From a checkpoint of a small mixture-of-experts model trained on Wikipedia: width 384.
Below are experts of layer 2 (counted from 0) of a mixture-of-experts language model. Rows are named router (the router's row for the expert), gate (a neuron's input weights, with its number), up (a neuron's input weights, with its number) and show model dimensions 96-191. Each number is 128 + 24 x the weight over its row's rms, rounded and kept within 0 to 255.
After each expert's rows: "mostly gets" lists some tokens that are sent to it at least half of the time. This comes from a sample of Wikipedia text that the model never trained on.

# expert 2
router [ 84 127 140 115 131 125 126 125 142 101 146 139 141 144 158 133 128 124 138 153 128 157 128  90 165 141 146 140 145 123 111  91 142  73 182 109 132 115 128 101 147  94 151 140 140 104 174 131 112 116 145 127 160 160 128 131  97 148 111 146  83 161 125  67 195 147 113 110 150 148 126 139 147  99 182  68 155 117 129 117 128 121 122 101 112 124 118 176 116 126 132 144 170 119 113 123]
gate0 [122 123 113 128 129  89 143 139  73 140 101 146 160 111 137 140 121 137  99 126 100 146 122 144 130 133 106 104 130 132 128 121 105 108 102  89 129  92 175 119 155 112 186 167 104 188 102  93 114 131 171 131  93 141 120 174 123  95  98 141 117 138 124 176 159 132 110 136 156 129 148 129 135 149 138  81  91 118 109 100 120 129  97 152 113 146 131 124  94 119 138 118  85  86 147 136]
up0 [119 127 125 114 130 104 138 121 102 148 104 142 135 105 131 107 118 143 122 129 106 156 109 134 123 146 120 108 133 126 125 125  84 108 141  72 123  89 160 128 167 128 193 150 110 185 107  75 115 132 163 163 116 137 117 136 127  85 114 158 130 135 124 166 147 145 148 124 134 142 157 112 145 145 158 116 121 104  88 121 114 148  98 148 123 164 124 121  82 126 150 109  69  76 142 136]
mostly gets: "be ", "became ", "As ", "been ", "being ", "made "

# expert 38
router [ 77 126 138  97 137 148 150 101 135 101 137 109  81 173 126 132 120 152 126 100 160 184  99 129 160 147 162 125 117 107 112 131  99 160 158 138 115 122 102 135 136 125 110 104 126 119 119 113 148 130  65 141  96 156 114 142 161 131 115 152 134 117 139  92 162 177 105 120 139 133 109 121 117 151 185 105 141 109 143 143 136 152 163  93  97 127 137 134 102 120 118  82 155 123 119 179]
gate1 [ 93 153 107 129 178  96 151 116  99 135 127 135 123 170 132 126  74 161 107 162 133 130 159 126 156 153  99  99 100 145 150 189 169 114 110 144 128 142 128 146 151 116 136 163 139 147 139 124 138 137 135  97 108 177 162 108 133 134 137 153  87 145 137 119 103  88 123 127 141 155 149 100  92 144 103  94 145 154 120 149 127 161 134 112 116 117 105  94 114 132 104 116 135 165 124 132]
up1 [150 123 112 133 144 133 135 148 117 141 133 141 139  97 121 131 150  74 123 106 148 120 114 116  93  84 119 124 105 162 110 117 110 124 135 131 121 166 110 162 160 137 137  97 118 131 135 139  96  94 103 164 167 126  99 125 157 111 170 125 129  85 125 123 164 133 108  78 133 129  99  92 149 111 128 145  83 124 136  90 151 136 127 140 120 130 152 124 125 142 119 163 149 123 135  93]
mostly gets: "10 ", "South ", "000 ", "20 ", "12 ", "30 "

# expert 18
router [123 144 106 104 129 150 152  99 132  92 145 149 103 156 156 109 121 136 116 121 114 138 138 153 143  95 199 148 167  94 117  93 133 106 149  97 106 143 119 135 112 122 163 153 186 116 141 102 131 132 154 105 162 155 121 148 135 152 146 158 126 108 102  90 143 172 125 118 103 164 137 162 136  97 168 138 129  99 102 127 148 178 130 125 111 138 121 181 110 126  91 123 153 119 100 139]
gate0 [151 126 117 159 123 113 110 132 109  79 163 177 129  99 137 168 143 118 126 113 110 146 105 163  73 108 113 136 123  79 117 111 175 105  91 142 133 125  94 152 104 132  88  88 145 120 146 142 156 130 172  89 154 120 106 145 151 141 120 155 142  91 152 126 142  79 149 146 101  99  83 105 130 102 138 141 109  89 160  97 186 139 142 165 132  79 152 133  89 105 107  94 144 121 127  75]
up0 [ 88 152  86 104 100 117 156 147  75  98 142 109  96  96 147 137 101 119 137  78 161 140 146 123 128 124 165 154 113 165 102 134 177 159 118 160 163 134  99 137 151 146  79  91 211 111 126 117 134 127 152  84 142 123 128 119 139 107 141 115 165 108 123 147 132 115 125 140 116 138 108 125 122 151 147 138 146 126 133  90 151 136 124 131 135 104  97 101 118  89 118  97 146 108 132 112]
mostly gets: "became ", "air", "now ", "came ", "them", "become "

# expert 52
router [108 111 124 140 123 174 120 134 117  92  99  82 124 156 134 163 102 113 106 112 165 145 124 127 114 130 188 129 150  97  81 109 107 109 146 133 147 143  89 153 103 104  94 154 121  96 138 166 116  95 132 122 133 157 132 135 130 146  82 104 145 146 181  93 151 148 114 145 115 132 116 151 110 126 200 137 105 112 107  82 109 108 150 101 106  93 152 160 123 145 110 147 136 135  94 115]
gate0 [151 155 121 138 152 184 158 146 107 138 127 123 122 165  84 132 130 149 121 116 160  99 138 114 110 113 119 137 151 138 166 137 139 151 124 131 159 167 182 183 146  94 138 143 123 131 117 123 142 118  88 121 145  83  85 115 137 130 134 170 157 125 121 166  89 122  97 122 125  73 140 129 113 159 127 125 180 159 142 153 140 162 173 139 127 122 133 126 141 143 119 191 157 127  82 112]
up0 [141 138 114 123 120 130 136 112 105 104 137 109  89 168 108 142  93 137 136 150 142 101 149 149 122 118  72  65 142  96 134 157  96 156 129 162 101 166 140 117 135 107 131 145  79 128 140 165 117 130 127 114 133 139 115 131 166 142 118 149 124 125 125 117  87 124 136 112 135 134 163 114 152 104 129  76 140 187 178 104 128 172 129 115 114 139 121 202 111 157 118 139 133 155 111 181]
mostly gets: "years", "MF ", "established ", "created ", "founded ", " "

# expert 15
router [ 95 146 158 149 110 148 130 116 140 102  96 112 102 138 152 126 119 162 120  78 181 133 151 144 149 167 114 149 157 109  92 106 136  96 121 145 128  96  91 160 121 136 129 124 128  93 120 162 107 142 124 110 106 113 189 142 164 108 160 119 109 111 175  52 130 131 146 139 120 131  98 128 121 118 131 115 108 111 106 131 142 166 149 105 130 105 173 136 146 132 112 118 136 104 118 130]
gate0 [139 125 184 109 163 112 162 105 146 140  55 118 132 105 128 112 128 158 160 127 125  92 132 143 111 119 120  73 147  99 124  97 153 131 112 103 144 140 105 111 118 160 130 106 164 165  94 127 104 146 184 136 142 104 153 115 117  92  90 119  86 157 105 112 126 121 149 126 152  99  98 141  97 118 133 125 117 152 107 142 119  79  77 114 128  96 110  98 114 128  90 132 110 147 146 112]
up0 [155 175 160 124 123 137 131 109 128  81  93 141 127  96 104  96 141 139 142 147 165  91 156 146 118 142 113  89 129 114 128 149 116 129  95 110 146 147 126 112 118 126 129 128 127 108 114 118 123 136 148 143 137  88 154 109 151 128 109 122  80 103 173 116 158  99 156 111 132 120 136 143 144 115 116 162 120 153  74 142 113  96 113 125  92 114  77 106 101 144  99  82 115 152 122 151]
mostly gets: "up ", "John ", "State ", "However", "member ", "off "

# expert 35
router [ 91  95 146 153 134 145 126 138 129  88 119 101 127 155 133 111 125 171 128 115 164 125 146 102 149 127 137 144 117 137 137 127 167 158 132 132 120  88 143 172 127 121  94 175 112 103  99 166  93 139 117 138 118 123  97 136 139 102 127  76 169 146 133 159 141 123 135 123  98 138  90 145  96 142 130 113 128 132 123 134 135 122 148  69 110 131 149 141 148 130 110 131  96 113 107 163]
gate0 [170 110 148  96 153 143 125 143  99 136 118  89 143 161 144 138 111 150 122 177 121 119 148 112 165 127 117 152 137 119  95 171 143 172 123  94 162  86 100 118 160 125 147 144  99 127 110 124 101 163 149 129 139 111 153 133 112 129 109 111 105  75 117  97 139 150  97  95 145 100 122 118 129  62 107 150 107  99 145 149 159 141 165 130  98 145  92 133 159 112  98 122 125 114 136 119]
up0 [ 82 107 127 104 118 111 122 128 125 123 152 134  93 114 152 146 116 100 158 128 115 157 108 152 103  96  89 106 122 171 165 130 125  97 112 156 156 155 157 120 108 129 112 146 146 147 189 161 129 120 118 100 129 131 139 143  97 134 126 132 136 185 134 134 188  94 136 184 140 151 108 134 167 119 155  97 130 115 128 100 133 139  89 105 134 113 121 168 118  98 126 170 126 127 161 115]
mostly gets: "Born", "son ", "Succeeded ", "won ", "Preceded ", "Candidate "

# expert 62
router [ 97  75 148 139 115 134 165 132 142 111 112 138  95 161 177 125 113 168 116 143 157 152 106 160 155 139 153 116 148  81 119  99 166 135 137 122 150 131 157 107 138 108 129 133 111 146 131 123 126 144 114 124 151 183 134 129 153 142 118 109 107 137 145  79 130 123 123  85 143 153 135  84  79 146 134 129 158  98 112 112 145 133 137 107 112 130 129 152 134 112 137 108 138 135  82 117]
gate1 [133 109 142  77  86 125 110 130 159 151 116 148 132 136  91 100 147 163 131 169 110 150 160 164 130 132 117 177 143 121 136 131 131 105  93 119 135 169 155 122 144 126 145  99 101 125 163 139 108 138 116 130 120 119 196 108  90 131 149 182 161 158 144 100 157 147  69 105 126 106 131 147 142 132 103 133 134 119 119 171  97 184 134 104 141 161  76  99 132 116 134  83 120 135 125 132]
up1 [140 174 108 120  96  88 118 143 128 104 122 133 134 136 125 131 129 145 142 144 123 143 126 132 142 128 140 104 137 117 170 158 171  77 113  75 148  99 165 138 136 172 142 167 130 139 102 118 138 119 112 109 143 106 117 140  95 151 167 150 165 132 150 148 130 139 122 126 129 148 197 130 131 131 134 136 156  90 157 114 202 123 138 109 143 114 105 155 138  87 106 125  97 163 143 132]
mostly gets: "201", "11", "10", "12", "film ", "191"

# expert 59
router [112 134 116 114  85 166 114 128 139  92  98 121  78 143 158 141 103 140 143  90 164 192 128  96 138 151 143 111 159 133 134  94 142 101 172 123 149 128 100 137 122 117 110 129 143  97 118 156  97  57 140 120 157 160 114 143 122 121 186 109 126 183 174  93 133 142 109 117 129 170 108 102 119 135 190 104 120 145 124 114 145 123 127 113  90 121 144 131 118 142 115 135 144 118  86 132]
gate0 [121 112 157 131  92  66 137 133 131 105 139 132 129 149 144 124 130 181 129 131 121 145 176 100 159 122 143 121  96 103 121 101 130 130 131 133 117 151  93 150 163 100  90 147 159 135 158 152 163 157 114 155 135 123 183 128 148  98 100  92  93 125 129 116 143 105  89 117 139 148 114 123 145 114 102 115 103 155 118 117 140 139 105 118 154 128 120  98 142 119 106 148 145 136 123 148]
up0 [138  79 134 138 155 121 137 128 101 157 145 102 111 140 125  99 115 159  90 122 108 119 129 194  86 119 154 143 118 118 112 131 145 134 114 150 160 137 151 118 115 144 129 168 132  77 152 115 130 139 140 110  86 125 130 126 113  74 203 106 123 139 122 124 108 136 111 150 137 122 140 119  98 139 100 111 152 122 103  97 120 148 112 111 138 158 135 121 104 146 124  89  86 188  96 109]
mostly gets: "ate", "London", "International ", "mid", "anti", "ance"

# expert 63
router [122  94 126 127 113 171 114 141 165 116 117 139 114 147 131 106 143 118 134 115 147 174 118 109 128 157 158 119 171  96 119 107 125 120 175 144 162 133 126 151 137  95 127 120 120 105 135 163 113 129 107 147 125 192 132 138 159 138 148 109 107 156 150 110 130 138 135 122 132 160 125 144 151 137 149 130 135 134  85  98  96 108 128  91  84 120 163 125 126 146 130 139 152 161 136 138]
gate0 [132 115 122 115 128 136 128  93 100 124 144 140 125 117 130 150 169 126 161 154 186 153 132 132 167 153 146  84 177 171 108 129 121 119 114 105 133 158 122 140 113  79 158 140  98 126 107 134 129 153 100  96 112  96 129 118 159 129  99 142 147 125 110 117 125 119 173  92 142 156 105 123 148 152 133 119 138 121 141 129 127 112 109 103  89 110 114 109 148 113 102 125 134 132 125 130]
up0 [114 124 149 125 139 142 141 195 157 147 139 137 153 154 110  89  99 119  99 155 102 111 172 128  78 112 118 136 113 104 102 159 128 157 170 129 143  85 169 111 156 144 119 146 132 132 160  97 106 122 127 142 148 138 119 132 107 115 185  95  78  97 151 155 109 136  93 113  99  91 113 145  93 105 103 120 131 143 121 171 121 114 125 129 139 157 127 125 137 123 134 153  97 127 134 156]
mostly gets: "Votes ", "Coordinates", "193", "high", "General ", "million"

# expert 58
router [150 108 119 146 127 168 138 121 117 132 131  89 118 148 173 132 141 127 108  79 147 165 127  98 144 120 150 126 149  98 135 113 107 139 169 131 119 147  98 111 142 126 118 149  95 108 115 150  90 143 131  87 118 174 138 135 175 142 160 114 121 163 178  64 135 115 144 154 113 168 128 136 151 154 152 110 130 125 126 105 119  94 122  96 117 150 146 151  88 145 101 129 136 123  97 127]
gate0 [132 144 119  98  88 153 122 163 125 131 102 114 134 133 144 124  96 137 131 161 148 129 109 114 113 141 146 150 183 134  93 140 130 101 115 112 181 124 134 112  99 164 125 120  85 160  98 111  94 145 136 112 138 120 151 140  97 113 139 142 132 148  89 142 116 117 145 129 114  92 137 120 131 130 136 152 140  79 121 140 145 116 116  91 173  74  75 187 103 135 132  98 148 106 103 118]
up0 [169 145 120 115 116 100 116  76  85 118 121 158  95 109 120 102 165 114 110 142 116 137 111 141 122 111 147 148 116 134 143 111  95 140 120 145 133 159 133 176 102 144 142 120 134 106 148 148 165 144 139 164 115 114 127 119 151 147 127 120 164 117 141 146 112 133 127 133 155  92 163 175  96 143 126 142 130 149 144 108 102 126 150 158  87 113 130 107 126 153  99  83 161 121 181 131]
mostly gets: "(", "He ", "he ", "they ", "she ", "She "

# expert 26
router [150 155 169 113 109 167 136 141 127 114 106 132 138 209 108 119 110 153 106 106 158 133 140 116 153 115 159 151 148 108 102 121 143 156 195 151 180 120 134 172 129 122 155  95 157 113 132 140 117  72 151  95 140 154 127 178 137 144 126  82 116 110 133 122 133 168 153 106 106 162  87 132 126 145 180 106 105 123 119  97 134 130 142 126  93 134 171 140 133 119  90 152 140 143 106 150]
gate0 [106 146 139 105 133 177  98 118 157 164 146 126 127 114 157 140 152 131 127 150 132 147 183 114 109 125  87 141 115 148 112 198 106  82 154  90 141 166 111 182 126 155  99  84 126 110 150 128 141 150 121  86 157 118 123 146 135 180 131 170 133 123 128 176 164 112 163 157 119 158 115  85 171 107  94 146 146 115  83 106 134 136 150 106 104 132 132 116 180 107 170 141 123 108 124 133]
up0 [143 122 123 140 127 142 124 127 159 125 117 100 127 103  97 119 156 127 145 152 151 178 127  88  96 126  95 173 128 126 162 168 104 135 122 105 135  98 100 205 126 174 100  84 131 131 132 123 158 131 139 120 148 109  92 123 133 151 174 116 135 148 136 157 146 105 116 151 157 161 197 119 171 132  73 148 127 163 124 121 179 151 124 138 125 136 130 102 136 138 145 171 154 124 111  88]
mostly gets: "Al", "\n  ", "International ", "China ", "international ", "World "